Weights of a small mixture-of-experts language model, trained from scratch on English Wikipedia: a variant of SOAP for the experts.
Below are experts of layer 10 (counted from 0) of a mixture-of-experts language model. Rows are named router (the router's row for the expert), up (a neuron's input weights, with its number) and show model dimensions 720-767. Each number is 50 + 12 x the weight over its row's rms, rounded and kept within 0 to 99.
Before each expert's rows: "comes after" lists some tokens at least twice as common just before its tokens as in all text. This comes from a sample of Wikipedia text that the model never trained on. Tokens count by the router's weight.

# expert 17
comes after: "\n", ")", ".", " |", "===", "=="
router:52 52 49 38 57 33 56 65 42 45 46 58 66 80 55 18 74 51 65 30 43 55 30 49 50 37 39 48 57 50 43 53 47 63 57 48 33 34 50 47 59 26 47 29 36 42 63 53
up0:43 29 49 42 77 38 39 39 53 37 44 45 64 60 48 69 56 47 53 43 52 50 56 45 38 41 44 66 63 50 47 44 43 71 55 47 46 50 57 43 62 47 49 62 64 17 52 58
up1:44 56 46 46 58 52 71 60 42 44 42 41 44 52 54 44 37 40 36 50 69 78 43 58 53 38 36 55 47 43 71 45 40 63 48 62 38 41 66 55 56 73 73 52 48 54 43 47
up2:40 47 54 75 53 41 34 30 63 49 34 68 46 52 45 43 46 35 64 62 57 26 74 47 50 38 49 69 60 47 53 53 29 39 55 56 24 48 28 45 64 41 66 47 64 54 43 69
up3:27 18 72 67 50 52 45 33 67 29 47 49 62 53 58 45 63 34 44 51 48 53 66 23 50 38 34 29 56 54 42 50 52 61 35 50 53 43 38 58 55 48 64 56 45 62 52 63
up4:45 46 49 50 51 45 56 48 59 41 58 55 35 18 38 53 48 45 81 62 38 56 39 15 44 44 49 68 59 73 53 45 45 61 36 44 32 51 69 70 61 46 64 34 74 51 54 38
up5:45 51 53 47 32 41 79 60 67 48 63 61 48 45 16 52 74 52 49 39 42 70 49 43 47 50 59 39 53 57 53 62 52 48 62 52 40 28 36 64 34 46 60 62 34 31 42 38
up6:39 36 62 71 52 47 35 42 36 51 55 58 52 71 61 45 45 59 31 51 41 64 40 55 56 47 61 57 48 50 52 46 44 58 54 38 49 22 38 55 54 63 34 62 58 50 47 47
up7:67 39 61 52 60 50 43 53 46 68 57 48 41 46 64 57 59 53 60 39 45 68 49 55 28 73 40 29 69 55 41 43 34 68 38 69 60 33 63 48 49 46 51 47 35 26 50 48
up8:46 16 61 47 63 43 30 55 58 39 51 35 44 40 63 49 38 63 46 50 49 44 68 50 50 37 61 54 38 31 42 44 56 63 48 73 55 35 41 53 57 57 25 50 39 37 62 49
up9:47 43 43 40 50 37 36 33 60 61 63 66 40 54 41 31 61 44 63 56 49 44 39 63 43 62 55 66 55 42 83 50 38 63 42 80 46 21 69 53 41 46 53 53 49 63 61 37
up10:54 62 29 41 66 47 54 50 48 58 56 57 45 62 29 58 62 44 50 48 81 39 46 39 39 52 62 58 48 55 45 46 47 62 50 43 49 50 48 50 39 39 71 52 57 30 58 50
up11:62 60 40 41 46 48 53 68 52 51 58 43 34 47 67 44 40 66 50 35 41 51 54 49 40 44 49 62 48 71 51 35 38 55 57 56 50 36 47 65 52 36 40 46 39 52 56 69
up12:29 61 58 31 49 40 39 39 45 71 54 49 52 62 49 65 58 54 37 88 43 66 60 44 46 68 55 58 42 68 55 64 43 33 41 46 44 53 39 56 62 55 24 40 51 52 44 54
up13:39 26 48 62 56 68 42 62 54 31 48 45 36 60 49 61 71 51 76 36 36 45 50 55 55 34 69 44 42 51 62 81 75 47 62 49 46 54 52 54 52 72 52 51 56 42 51 54
up14:61 54 53 51 50 69 25 41 54 59 51 42 46 66 44 49 53 44 39 66 45 52 24 46 52 36 40 35 46 56 53 55 55 47 38 44 45 46 57 36 74 14 82 52 68 57 56 61
up15:37 66 39 51 45 66 62 48 36 37 48 40 55 45 56 49 68 63 48 64 50 66 19 34 56 37 65 61 47 72 74 50 60 66 48 44 44 53 31 37 57 30 37 50 55 54 61 52
up16:41 79 52 47 39 51 55 38 31 55 54 48 54 82 44 25 67 32 26 49 34 35 37 55 36 50 53 47 54 66 57 45 34 53 53 62 39 44 50 69 45 44 51 56 61 62 48 46
up17:73 43 42 47 71 60 69 37 37 49 29 81 62 63 49 67 37 53 65 43 49 53 67 34 68 53 21 60 39 40 58 67 48 48 56 41 33 54 27 54 41 47 40 35 48 58 32 52
up18:44 50 49 55 43 47 67 57 74 35 34 57 39 63 56 39 34 53 56 51 56 41 50 40 59 70 47 37 17 61 49 29 33 55 46 52 56 47 61 59 45 42 43 62 51 57 53 62
up19:41 43 72 44 51 61 52 36 39 55 61 46 46 46 46 33 65 47 51 59 49 57 41 45 49 45 40 39 62 44 43 34 58 40 60 38 36 44 67 44 48 72 40 33 62 60 64 51
up20:65 50 45 39 49 50 43 49 28 45 61 47 45 49 58 42 66 54 48 38 59 61 48 55 47 44 53 31 63 39 57 62 42 62 41 40 71 41 26 58 45 41 61 50 47 61 53 72
up21:53 31 37 76 73 51 55 54 48 58 66 49 46 57 26 53 53 34 45 76 71 57 69 66 39 53 47 52 64 68 55 66 52 35 34 51 45 58 28 64 57 32 40 67 61 52 64 63
up22:41 48 50 44 48 70 47 66 40 46 49 52 44 61 50 49 58 38 50 69 59 54 54 48 56 39 48 61 57 55 70 47 39 53 46 47 64 42 46 35 72 59 49 47 56 58 43 39
up23:60 65 45 38 55 71 47 46 56 33 60 46 44 11 40 24 52 43 21 47 60 34 60 48 35 30 65 58 50 45 43 65 69 56 68 50 52 51 67 35 48 39 51 46 46 67 41 75
up24:43 64 44 55 40 42 58 60 41 51 68 72 57 63 52 56 47 43 37 59 48 64 43 58 56 49 44 35 32 57 50 51 38 43 51 48 30 44 49 45 62 56 66 30 52 50 49 57
up25:57 28 29 53 51 70 51 54 42 51 41 25 39 38 58 38 43 60 52 61 48 50 54 51 55 70 40 63 58 43 44 62 33 42 64 40 53 63 48 65 59 82 22 50 51 46 40 56
up26:57 63 41 46 25 65 57 47 39 50 46 49 52 57 54 56 59 49 57 49 44 49 34 55 40 34 47 38 53 51 50 74 49 46 56 31 45 37 52 54 56 59 49 34 24 38 59 52
up27:49 67 27 74 50 54 59 63 63 58 48 67 56 80 70 47 58 59 73 43 60 52 58 68 70 33 44 67 48 56 40 57 68 55 36 53 22 32 61 76 60 61 50 36 64 77 72 44
up28:62 56 34 35 62 37 35 47 53 65 45 22 54 51 47 41 55 65 40 65 48 50 65 55 35 62 44 46 60 52 68 61 67 68 43 44 49 42 39 50 56 27 75 31 42 45 61 45
up29:57 45 50 47 27 51 39 61 53 34 32 52 83 66 63 49 43 50 55 53 44 52 60 38 47 42 49 41 69 45 37 38 60 63 35 65 48 55 52 67 39 54 52 51 46 51 52 44
up30:49 40 46 49 50 36 56 75 51 51 60 48 61 58 41 40 60 75 46 78 55 61 72 63 48 69 37 47 46 59 41 79 44 52 47 37 43 41 44 42 38 38 49 34 70 65 61 29
up31:51 62 34 45 68 33 69 36 62 60 54 40 29 37 76 45 40 46 32 49 40 55 69 64 46 53 54 43 21 58 76 43 49 31 80 71 58 20 51 47 68 54 32 73 52 26 57 63
up32:27 61 37 65 71 47 42 58 54 62 41 43 33 52 73 20 60 57 37 48 60 37 65 35 46 49 59 51 39 45 39 39 59 48 44 52 47 90 38 48 54 65 38 49 57 48 43 61
up33:48 65 38 62 65 47 26 45 42 47 50 42 37 46 50 34 59 51 32 54 30 51 50 52 58 49 42 55 62 45 48 60 32 70 63 64 41 42 85 61 53 33 69 49 65 47 68 34
up34:65 39 49 29 42 34 50 78 44 63 43 67 26 52 52 31 48 36 60 45 38 61 21 76 51 72 50 41 55 59 50 37 62 49 50 72 59 54 12 50 42 56 60 70 43 60 50 49
up35:53 56 59 44 43 27 48 40 50 38 47 37 47 38 36 63 35 69 51 48 45 35 39 59 52 77 72 47 45 55 44 37 58 51 50 60 43 51 36 41 52 50 51 68 41 57 46 60
up36:62 60 50 45 39 53 66 53 43 62 56 64 41 63 79 64 51 41 49 34 48 50 55 53 55 52 46 49 30 54 61 48 67 58 36 41 54 51 39 28 53 48 62 29 55 41 33 48
up37:48 46 77 48 77 56 47 61 70 38 47 47 74 49 44 50 67 42 60 53 71 59 40 60 49 51 38 54 43 39 48 48 38 56 61 51 67 49 50 57 49 53 54 67 62 51 49 78
up38:44 41 66 50 52 46 66 48 53 47 59 44 66 43 40 44 48 44 40 66 63 26 40 51 27 60 68 59 26 60 61 56 57 52 70 49 30 50 45 59 56 46 41 75 51 66 47 69
up39:52 45 45 50 72 49 53 52 43 40 48 49 41 57 52 67 52 62 31 49 56 52 69 38 48 50 53 33 47 74 50 70 62 25 44 50 66 41 60 34 56 51 44 43 43 61 36 53
up40:35 55 54 50 58 52 56 63 45 43 63 51 42 55 58 30 67 37 62 45 64 58 45 41 45 45 66 23 29 37 61 59 56 56 49 33 47 38 70 50 63 53 58 53 37 72 59 61
up41:67 61 39 36 42 49 45 50 77 51 68 62 49 55 71 30 55 71 49 41 55 47 56 33 28 58 62 76 37 51 38 46 48 65 39 42 56 43 66 63 43 44 21 65 46 19 62 48
up42:41 60 42 31 42 27 40 44 52 46 40 40 59 35 27 53 50 44 53 65 54 44 69 50 57 34 41 53 63 67 36 50 37 53 43 52 42 61 56 57 22 51 43 38 55 78 80 58
up43:45 35 48 61 64 57 50 51 46 66 48 46 63 48 45 58 47 62 55 60 37 32 54 46 40 34 50 39 52 51 40 50 64 34 55 41 40 44 55 38 58 39 43 43 45 49 59 60
up44:46 46 50 27 57 64 47 24 57 37 51 49 28 52 72 57 61 76 45 49 46 39 60 55 62 53 44 64 66 35 63 58 28 72 64 39 68 62 44 50 48 62 27 53 40 54 41 46
up45:43 51 54 39 51 21 60 45 36 44 55 40 47 48 73 59 38 61 58 33 58 34 26 45 23 47 55 54 52 51 53 50 47 62 57 41 41 63 37 37 48 60 51 65 49 56 28 45

# expert 23
comes after: "\n\n", " |", "==", ".", "===", ")"
router:40 26 31 42 43 44 41 64 65 42 44 44 42 35 59 51 59 34 49 28 49 33 42 27 64 47 47 65 53 61 49 50 56 69 42 43 62 48 54 51 42 55 71 45 53 49 60 56
up0:21 37 40 43 51 56 40 50 51 51 35 59 45 56 28 51 65 40 45 46 50 51 49 65 42 37 45 43 63 53 67 44 47 54 26 57 36 50 35 28 54 52 58 70 59 34 53 61
up1:50 75 36 49 46 72 70 37 39 47 44 42 67 28 72 46 43 68 19 53 54 19 44 39 43 53 55 71 45 49 55 44 33 29 41 34 51 53 66 41 31 52 52 41 50 60 44 64
up2:62 56 68 53 42 38 35 48 48 43 41 47 33 58 48 37 57 59 61 25 52 38 56 43 65 38 34 49 55 65 41 41 55 52 32 64 43 57 29 31 36 31 55 50 66 55 51 67
up3:28 59 61 55 56 42 50 63 61 58 37 46 52 38 83 56 51 44 32 34 42 48 39 36 51 44 50 49 59 53 24 51 65 69 36 54 40 40 61 41 39 43 40 54 76 50 33 53
up4:58 33 50 47 68 53 55 70 43 51 54 43 56 56 54 55 39 65 47 64 43 51 35 63 53 63 62 57 74 19 59 42 48 52 47 67 34 47 54 41 34 41 54 56 61 62 58 51
up5:40 78 53 64 45 61 61 70 58 55 47 65 47 49 38 61 63 55 31 58 52 61 54 39 70 32 47 46 54 43 57 71 48 54 61 31 56 53 65 58 58 58 33 23 44 25 52 53
up6:33 47 44 47 69 40 43 41 50 58 36 34 44 56 52 51 37 53 51 52 57 66 62 48 52 50 39 78 47 53 66 50 60 40 43 48 57 51 38 45 74 51 45 46 69 56 35 37
up7:35 35 67 56 77 41 65 33 44 50 46 23 35 43 58 75 41 59 57 35 49 55 49 72 46 50 57 42 46 45 37 49 56 40 38 70 62 60 48 24 71 69 48 79 70 62 50 73
up8:29 53 56 53 42 41 50 57 72 40 48 48 55 48 38 46 69 37 44 55 49 50 56 53 52 32 40 66 80 59 41 37 46 67 62 50 40 43 65 60 51 33 73 71 48 28 51 36
up9:38 29 47 27 67 38 50 45 59 40 50 49 46 58 32 38 73 53 58 38 56 49 30 54 48 74 48 42 85 49 52 47 64 64 42 50 36 49 42 38 55 71 53 40 42 58 57 67
up10:30 41 47 65 38 25 46 44 59 55 40 25 42 35 44 57 67 79 67 59 51 22 52 39 54 57 54 34 65 72 53 61 44 66 55 62 38 58 43 40 45 41 52 50 52 53 04 52
up11:54 34 42 61 40 55 56 33 48 62 44 61 63 22 61 82 28 50 47 66 64 38 28 70 52 48 42 28 67 37 45 50 58 59 56 38 60 57 58 41 36 43 44 45 57 52 56 62
up12:36 56 33 54 52 37 55 86 46 47 47 58 47 36 19 47 37 46 37 41 44 64 55 37 25 40 53 61 61 32 64 41 41 52 52 52 41 40 36 48 46 32 44 59 46 35 36 53
up13:40 59 62 66 63 44 36 36 62 41 50 66 55 80 49 55 63 29 49 35 56 56 54 35 39 48 48 54 55 54 47 62 63 59 44 42 48 32 46 52 46 68 58 43 58 46 57 27
up14:40 34 47 63 57 59 59 34 56 61 42 40 41 59 40 45 30 68 39 36 74 42 45 57 50 45 61 52 66 53 44 41 57 62 79 67 51 18 51 52 58 45 55 30 52 51 68 52
up15:55 63 50 43 54 65 28 42 28 53 47 69 44 47 67 39 54 61 51 49 46 53 54 31 59 36 49 39 40 42 30 65 38 55 46 45 80 47 74 41 45 48 56 57 58 53 29 63
up16:48 66 41 53 53 61 91 80 62 49 23 29 49 21 39 69 62 53 36 54 67 62 55 64 59 55 70 54 51 48 43 74 45 33 64 44 42 54 64 55 52 47 22 55 58 52 58 58
up17:33 30 66 67 37 65 59 65 51 61 50 44 40 71 57 58 70 58 39 38 61 31 48 43 35 39 56 35 36 72 64 39 25 47 41 55 65 61 56 34 44 42 31 47 42 57 55 63
up18:55 55 43 41 54 69 55 52 52 51 39 38 50 41 46 52 51 49 55 47 66 51 45 37 41 66 70 52 40 57 53 37 36 51 52 47 31 70 49 41 51 60 56 60 67 42 66 67
up19:41 37 34 38 40 50 53 51 40 56 51 36 40 28 50 49 39 53 60 45 65 57 10 34 61 51 35 51 75 64 37 14 48 37 69 63 58 35 44 55 49 36 55 65 39 38 48 36
up20:49 55 64 53 38 43 65 52 57 53 50 62 41 36 57 27 44 54 50 43 57 28 59 34 62 53 41 72 50 61 35 56 53 53 41 51 40 49 43 34 65 61 35 58 52 43 42 69
up21:67 48 57 59 33 48 53 40 64 38 43 48 42 63 50 55 45 44 59 49 59 42 48 26 69 28 57 61 60 46 42 54 50 49 53 53 43 59 36 42 61 51 47 33 58 41 67 54
up22:47 47 48 66 43 51 46 32 53 64 33 58 73 60 41 58 28 56 68 43 45 25 54 63 53 43 43 55 58 49 54 37 46 64 52 43 76 49 53 56 41 42 64 38 37 54 59 46
up23:33 53 59 36 35 52 58 53 70 48 51 74 35 45 24 64 45 61 36 54 56 65 48 30 57 64 47 62 46 47 42 30 57 66 56 56 67 31 44 48 37 22 39 60 45 30 36 74
up24:58 30 48 64 55 36 36 33 52 30 50 20 46 52 52 42 25 50 49 44 56 51 39 41 28 40 37 41 57 62 45 42 36 47 40 64 41 47 28 41 48 23 63 62 58 46 48 59
up25:58 44 43 44 35 58 40 65 61 47 44 41 50 46 48 41 68 50 25 51 35 67 48 37 54 29 41 38 52 49 60 56 85 21 54 67 64 58 64 57 58 77 39 43 34 59 36 56
up26:46 55 47 03 56 52 53 39 58 43 31 41 50 43 35 29 77 37 63 42 69 40 42 37 65 48 49 54 54 30 51 46 71 51 52 44 43 55 62 51 42 76 46 50 60 62 52 73
up27:55 44 57 65 47 52 62 48 51 52 25 39 84 78 60 53 51 38 43 52 75 56 43 56 47 58 30 49 62 51 50 49 67 29 42 50 31 46 52 55 55 60 77 28 57 52 55 61
up28:48 65 43 61 64 44 54 45 59 58 54 68 43 68 63 69 50 46 45 55 52 54 34 30 46 53 40 67 57 56 58 62 71 38 49 37 75 45 62 38 64 43 59 75 58 56 70 60
up29:45 61 45 55 31 50 47 51 50 61 55 47 56 32 68 39 54 56 48 34 26 43 55 43 52 48 46 54 40 43 60 37 41 70 52 42 53 66 57 41 61 50 52 42 42 49 43 51
up30:39 37 50 70 42 49 28 60 50 31 49 50 60 61 61 56 61 62 28 37 53 53 43 38 66 64 40 49 62 60 48 54 65 60 36 51 51 40 38 58 66 26 52 44 30 61 49 30
up31:40 56 60 34 55 48 55 46 51 63 43 73 52 47 58 32 54 44 54 45 60 60 47 37 57 44 37 77 51 41 45 45 70 42 67 65 53 51 57 72 50 57 61 47 52 60 68 29
up32:53 56 45 55 52 54 42 42 51 47 50 39 77 79 68 65 69 15 58 47 63 75 63 35 65 46 40 53 35 67 47 58 66 55 54 57 32 60 35 57 62 61 57 54 49 54 64 38
up33:58 29 41 70 46 52 51 66 44 53 64 62 36 51 40 50 76 41 71 52 63 41 47 42 41 44 43 59 60 48 53 48 54 52 32 43 47 33 49 73 44 51 34 40 33 40 47 30
up34:58 37 64 78 50 62 70 79 51 45 56 53 31 58 38 48 32 66 79 45 58 48 48 53 41 36 39 31 61 51 55 48 54 36 45 47 74 61 33 36 33 40 58 78 60 40 54 51
up35:70 54 38 48 52 46 46 36 48 61 30 36 69 31 50 56 51 81 32 70 62 65 53 41 64 31 66 55 58 40 50 47 48 51 71 52 50 67 39 55 46 50 50 55 53 54 34 58
up36:46 49 56 37 76 52 54 41 87 51 35 42 58 49 49 55 43 74 49 71 50 60 35 53 58 43 50 47 43 54 57 41 58 54 55 58 53 36 59 41 37 60 37 45 38 39 50 60
up37:45 57 59 67 38 28 75 52 51 42 52 37 49 65 56 62 50 49 43 71 65 44 62 33 66 47 50 43 58 62 48 36 46 50 45 29 47 30 56 32 63 45 37 52 64 43 55 19
up38:66 55 29 52 48 53 48 57 43 33 33 48 25 50 45 63 52 46 36 34 53 27 68 35 66 33 48 30 55 46 25 26 60 51 36 61 45 32 56 40 67 50 54 49 35 42 51 51
up39:55 31 65 46 42 63 57 47 50 60 66 44 65 50 46 36 62 33 50 62 52 70 57 56 75 45 66 55 45 44 54 57 38 26 43 70 49 46 66 48 27 59 68 49 39 36 44 57
up40:60 38 61 34 63 38 47 44 72 56 48 42 45 48 57 64 34 54 28 65 43 36 51 36 75 43 49 41 45 54 28 50 59 21 16 52 57 65 33 68 79 60 59 51 44 55 40 61
up41:35 49 54 38 26 67 43 46 31 57 40 69 36 45 44 34 55 38 44 37 59 58 48 29 28 41 89 62 33 36 61 52 60 35 47 53 66 73 48 44 67 53 50 56 55 61 44 48
up42:52 49 49 72 44 38 50 57 37 60 52 39 33 45 40 46 56 32 66 52 59 46 70 65 42 49 57 41 56 59 47 41 45 49 33 58 48 49 47 68 37 54 61 36 50 34 35 52
up43:51 51 66 39 43 35 38 25 41 52 43 40 37 51 36 62 51 51 27 53 54 24 69 64 54 45 59 77 58 45 51 34 49 66 55 45 53 28 79 52 40 50 64 57 45 53 54 69
up44:48 51 41 64 46 37 40 31 48 28 50 35 61 33 59 86 53 60 82 42 35 59 41 22 47 57 42 41 48 65 48 43 66 31 45 46 34 44 24 57 41 60 64 66 27 59 54 60
up45:48 59 35 60 65 43 46 34 70 39 60 46 66 43 52 51 61 67 45 73 65 38 42 63 49 49 50 56 61 47 62 74 53 55 32 41 53 55 59 46 63 59 44 53 30 46 63 40

# expert 12
comes after: "1", "2", " | ", ",", "; ", " U."
router:57 49 67 48 76 42 42 54 42 52 58 37 57 62 46 14 33 55 38 59 51 35 48 54 54 49 68 57 43 50 53 44 52 60 41 52 69 43 41 47 34 46 55 46 41 28 20 40
up0:43 48 55 47 36 40 37 75 45 54 27 42 57 39 65 68 44 71 48 41 54 38 48 33 49 29 60 88 41 58 58 62 58 45 39 47 63 60 56 47 42 34 49 34 37 42 48 51
up1:44 23 65 45 45 32 43 56 48 61 29 50 61 50 54 53 54 54 59 46 67 43 42 68 52 43 43 41 60 71 55 44 48 72 54 76 49 52 64 41 57 55 56 43 49 47 37 36
up2:59 51 38 45 61 49 30 42 60 72 49 45 44 44 43 49 55 56 64 62 58 81 56 52 54 38 52 39 57 41 58 30 52 68 57 45 56 29 44 56 43 40 46 63 36 51 59 31
up3:42 46 57 28 48 63 33 51 51 63 42 39 39 43 40 71 53 77 53 48 48 38 30 40 51 62 52 48 63 18 50 08 37 39 33 45 49 42 40 48 71 39 45 52 60 42 59 34
up4:20 68 47 57 41 51 47 44 49 80 45 63 35 45 30 63 68 37 57 44 70 65 44 33 69 53 40 35 46 52 47 40 53 68 43 37 56 46 37 53 53 94 56 58 46 39 61 58
up5:44 37 48 52 44 66 51 44 37 44 50 37 23 44 53 41 44 51 53 35 49 51 30 61 44 49 28 56 62 40 56 29 50 55 38 48 46 56 61 63 51 51 35 41 51 64 39 40
up6:48 41 69 49 58 37 55 52 41 50 42 48 31 73 60 35 46 45 74 35 52 47 46 36 43 41 32 41 33 65 88 25 49 66 70 71 65 48 52 55 43 45 45 61 39 29 57 44
up7:33 56 61 59 47 47 42 58 68 40 45 53 47 63 58 36 32 54 58 38 69 37 46 50 65 59 60 37 53 61 53 41 53 37 58 72 68 51 56 43 77 56 34 68 55 34 42 39
up8:50 21 39 48 46 53 49 69 55 41 43 67 53 47 53 41 52 53 29 69 33 19 54 59 39 45 48 55 38 51 33 58 41 60 48 30 40 50 48 40 62 55 59 58 25 32 31 51
up9:48 56 51 61 25 38 23 52 43 61 29 52 63 43 66 52 56 49 39 79 46 38 75 40 56 66 38 32 49 43 61 65 46 55 60 59 56 44 52 46 54 64 59 33 31 50 39 40
up10:35 59 37 49 55 44 52 40 38 40 56 44 69 61 54 78 42 52 40 57 76 44 42 32 46 53 34 30 64 54 70 59 61 42 50 39 52 61 41 48 56 49 43 45 48 57 54 44
up11:60 32 39 37 66 58 47 43 48 61 37 67 49 50 56 51 43 53 57 73 45 68 47 42 35 52 57 40 45 39 40 55 51 47 60 50 57 32 38 40 65 62 58 35 45 51 49 59
up12:44 50 34 63 63 44 47 47 38 43 25 56 39 31 54 63 55 26 28 43 47 47 49 38 69 66 59 31 57 51 66 41 66 75 41 42 52 47 29 32 51 46 43 53 58 86 20 26
up13:32 57 60 42 62 45 44 56 36 39 43 40 51 40 64 44 46 58 53 41 56 57 67 53 46 38 57 30 56 68 29 47 75 59 40 39 46 73 46 62 46 47 63 46 31 30 45 41
up14:60 58 49 49 24 31 56 51 68 61 70 62 29 63 59 38 29 33 39 66 56 50 67 47 46 35 52 60 53 54 57 63 35 49 60 67 34 44 42 72 49 31 35 67 61 40 41 60
up15:32 48 48 73 62 49 55 38 55 47 51 52 39 59 31 45 60 68 46 48 54 56 31 60 43 43 57 37 40 32 37 69 69 74 49 31 63 39 55 63 68 42 32 66 52 38 44 41
up16:51 66 40 51 56 45 31 48 58 64 44 49 44 65 55 55 32 38 63 57 57 61 44 42 66 48 57 41 46 60 54 41 47 52 43 39 32 40 38 53 43 51 53 58 48 71 36 36
up17:51 60 64 42 52 44 41 55 44 56 41 49 72 40 48 53 65 47 37 44 58 56 50 25 68 45 47 59 45 44 39 27 45 61 50 27 40 69 33 25 37 49 51 40 40 61 53 50
up18:50 57 55 35 71 50 42 51 69 37 50 48 22 53 60 72 49 55 50 25 40 40 57 43 44 56 65 41 54 55 77 71 47 43 34 61 76 59 31 71 38 43 64 47 57 48 54 66
up19:71 57 51 44 49 71 61 42 66 62 37 56 47 36 45 74 53 55 36 45 58 60 53 49 38 40 48 60 43 65 62 51 36 35 49 34 54 70 40 48 41 56 45 21 63 62 51 47
up20:56 33 50 51 55 59 54 56 48 41 47 53 66 32 31 48 39 32 51 51 66 74 47 48 58 43 44 59 48 53 51 44 73 44 61 53 55 39 57 57 48 38 71 47 55 49 37 33
up21:50 16 40 58 56 50 57 31 66 51 63 50 52 43 61 49 58 51 20 63 53 39 45 62 38 48 55 64 26 43 25 54 73 53 44 57 55 38 38 49 45 59 54 42 70 47 48 62
up22:57 49 61 32 55 39 62 61 59 72 57 19 32 60 65 70 52 55 46 69 64 50 42 49 51 22 44 60 71 40 59 41 47 71 67 63 44 68 54 44 55 57 40 49 42 59 70 41
up23:52 46 47 52 57 55 64 54 46 52 46 19 45 40 35 59 53 30 52 55 53 48 33 49 42 77 76 53 63 32 62 61 56 63 44 40 41 41 44 69 67 54 48 38 70 59 40 47
up24:44 62 50 71 44 66 65 40 27 71 37 43 45 66 53 54 51 30 57 42 70 42 60 50 41 76 48 41 64 41 34 51 39 55 42 54 34 42 48 35 74 39 55 48 60 35 29 54
up25:33 41 76 55 66 40 51 47 45 50 59 58 53 59 53 72 38 48 34 59 45 03 65 42 51 39 43 54 71 45 58 45 47 55 49 59 57 52 68 42 65 37 37 52 60 43 22 59
up26:60 41 48 82 42 57 42 44 65 59 38 55 26 54 56 38 34 54 72 53 51 42 57 41 43 44 30 53 49 50 48 66 53 67 48 29 49 48 73 49 68 46 47 55 44 50 44 44
up27:77 39 56 41 61 32 58 53 47 48 56 44 30 52 60 62 75 38 49 43 44 49 40 32 53 59 44 36 59 54 52 38 59 53 57 62 66 52 45 65 48 43 56 58 46 69 49 59
up28:63 61 55 51 51 63 50 54 65 51 62 58 39 45 62 51 47 41 51 42 70 63 55 41 54 36 57 55 47 30 59 49 52 52 55 28 51 63 61 66 47 35 74 64 49 52 42 48
up29:51 43 61 47 41 48 72 51 66 65 41 52 60 60 37 32 64 38 43 45 41 34 61 70 54 57 56 61 36 68 63 77 44 62 35 50 70 35 51 46 62 47 33 50 69 53 48 70
up30:52 35 64 51 44 52 38 61 46 42 27 31 27 56 36 41 26 39 46 53 59 49 45 39 45 65 54 67 46 43 64 58 38 45 36 47 44 38 41 42 33 55 51 65 37 53 50 33
up31:73 26 81 59 40 45 59 34 42 32 48 58 30 43 56 58 80 40 41 57 79 46 42 60 50 67 44 54 47 74 69 43 41 68 48 60 44 47 61 37 60 43 47 52 45 25 41 50
up32:56 56 51 66 39 57 25 46 36 62 65 46 48 15 51 59 49 42 65 46 54 55 43 49 42 31 42 45 48 43 70 41 65 52 35 49 35 66 47 51 48 41 53 52 73 50 34 60
up33:64 57 60 46 53 45 66 38 46 49 44 45 31 57 47 44 30 40 64 62 61 56 45 38 55 51 54 47 44 48 49 23 72 81 62 49 45 53 58 54 59 67 48 71 38 56 61 66
up34:46 30 56 44 64 67 58 47 49 59 45 46 39 52 49 47 62 59 50 60 63 36 47 38 40 62 48 61 38 47 61 54 31 72 60 49 65 61 29 50 44 57 49 41 50 48 64 42
up35:67 60 40 43 47 20 51 45 43 52 43 36 39 52 35 46 54 43 78 59 46 29 44 46 57 68 28 47 40 34 64 70 42 57 55 27 45 58 53 47 60 45 65 59 56 41 44 49
up36:60 58 59 54 45 52 50 65 49 50 55 54 39 42 57 63 50 55 38 58 66 52 61 56 48 55 51 45 56 63 51 39 40 65 52 66 44 35 45 68 49 38 46 35 71 49 54 39
up37:62 35 47 63 42 55 52 31 55 70 59 36 45 50 69 53 60 62 28 60 61 65 40 40 32 58 47 36 47 88 34 58 55 58 49 39 50 43 40 64 53 63 50 59 29 83 35 42
up38:35 56 60 49 68 72 39 46 37 44 50 61 51 33 70 52 54 46 54 59 73 45 49 76 39 51 55 51 58 51 48 61 51 43 57 61 31 18 50 44 50 52 52 52 52 51 19 52
up39:66 54 62 57 60 51 55 47 55 50 48 49 60 55 36 47 56 61 42 44 53 41 73 37 60 41 55 46 44 53 51 49 41 48 41 39 39 50 46 73 78 21 53 42 50 35 57 52
up40:52 69 55 61 52 36 50 41 30 32 33 35 50 46 58 54 60 43 50 41 67 38 45 55 41 46 53 54 55 38 64 43 54 60 57 49 34 52 39 62 50 66 76 56 90 46 36 47
up41:67 50 33 48 44 27 58 53 31 38 47 47 29 51 44 57 44 51 62 65 67 63 77 56 61 58 44 50 44 54 73 46 55 69 34 54 47 54 36 48 20 46 40 51 37 49 46 51
up42:47 45 66 50 50 48 67 47 70 35 49 32 46 63 33 51 49 48 64 59 55 45 22 35 61 48 57 72 45 20 31 26 50 63 32 49 46 49 51 36 80 62 58 49 39 59 50 37
up43:67 41 69 50 55 59 34 51 58 17 45 45 20 45 58 68 36 50 45 38 61 56 30 72 50 47 42 53 52 52 57 32 67 57 66 63 40 65 52 56 49 48 46 47 52 41 48 55
up44:45 49 57 33 46 43 66 50 66 77 45 53 42 66 43 49 71 94 68 52 58 38 51 45 15 41 46 25 33 62 50 58 41 51 27 70 52 64 60 72 41 43 60 60 56 44 45 50
up45:58 55 20 51 59 63 35 39 45 55 59 41 59 47 66 46 51 48 53 31 60 53 52 42 60 54 38 58 56 40 49 53 46 49 58 58 45 41 29 43 56 65 41 53 39 62 54 47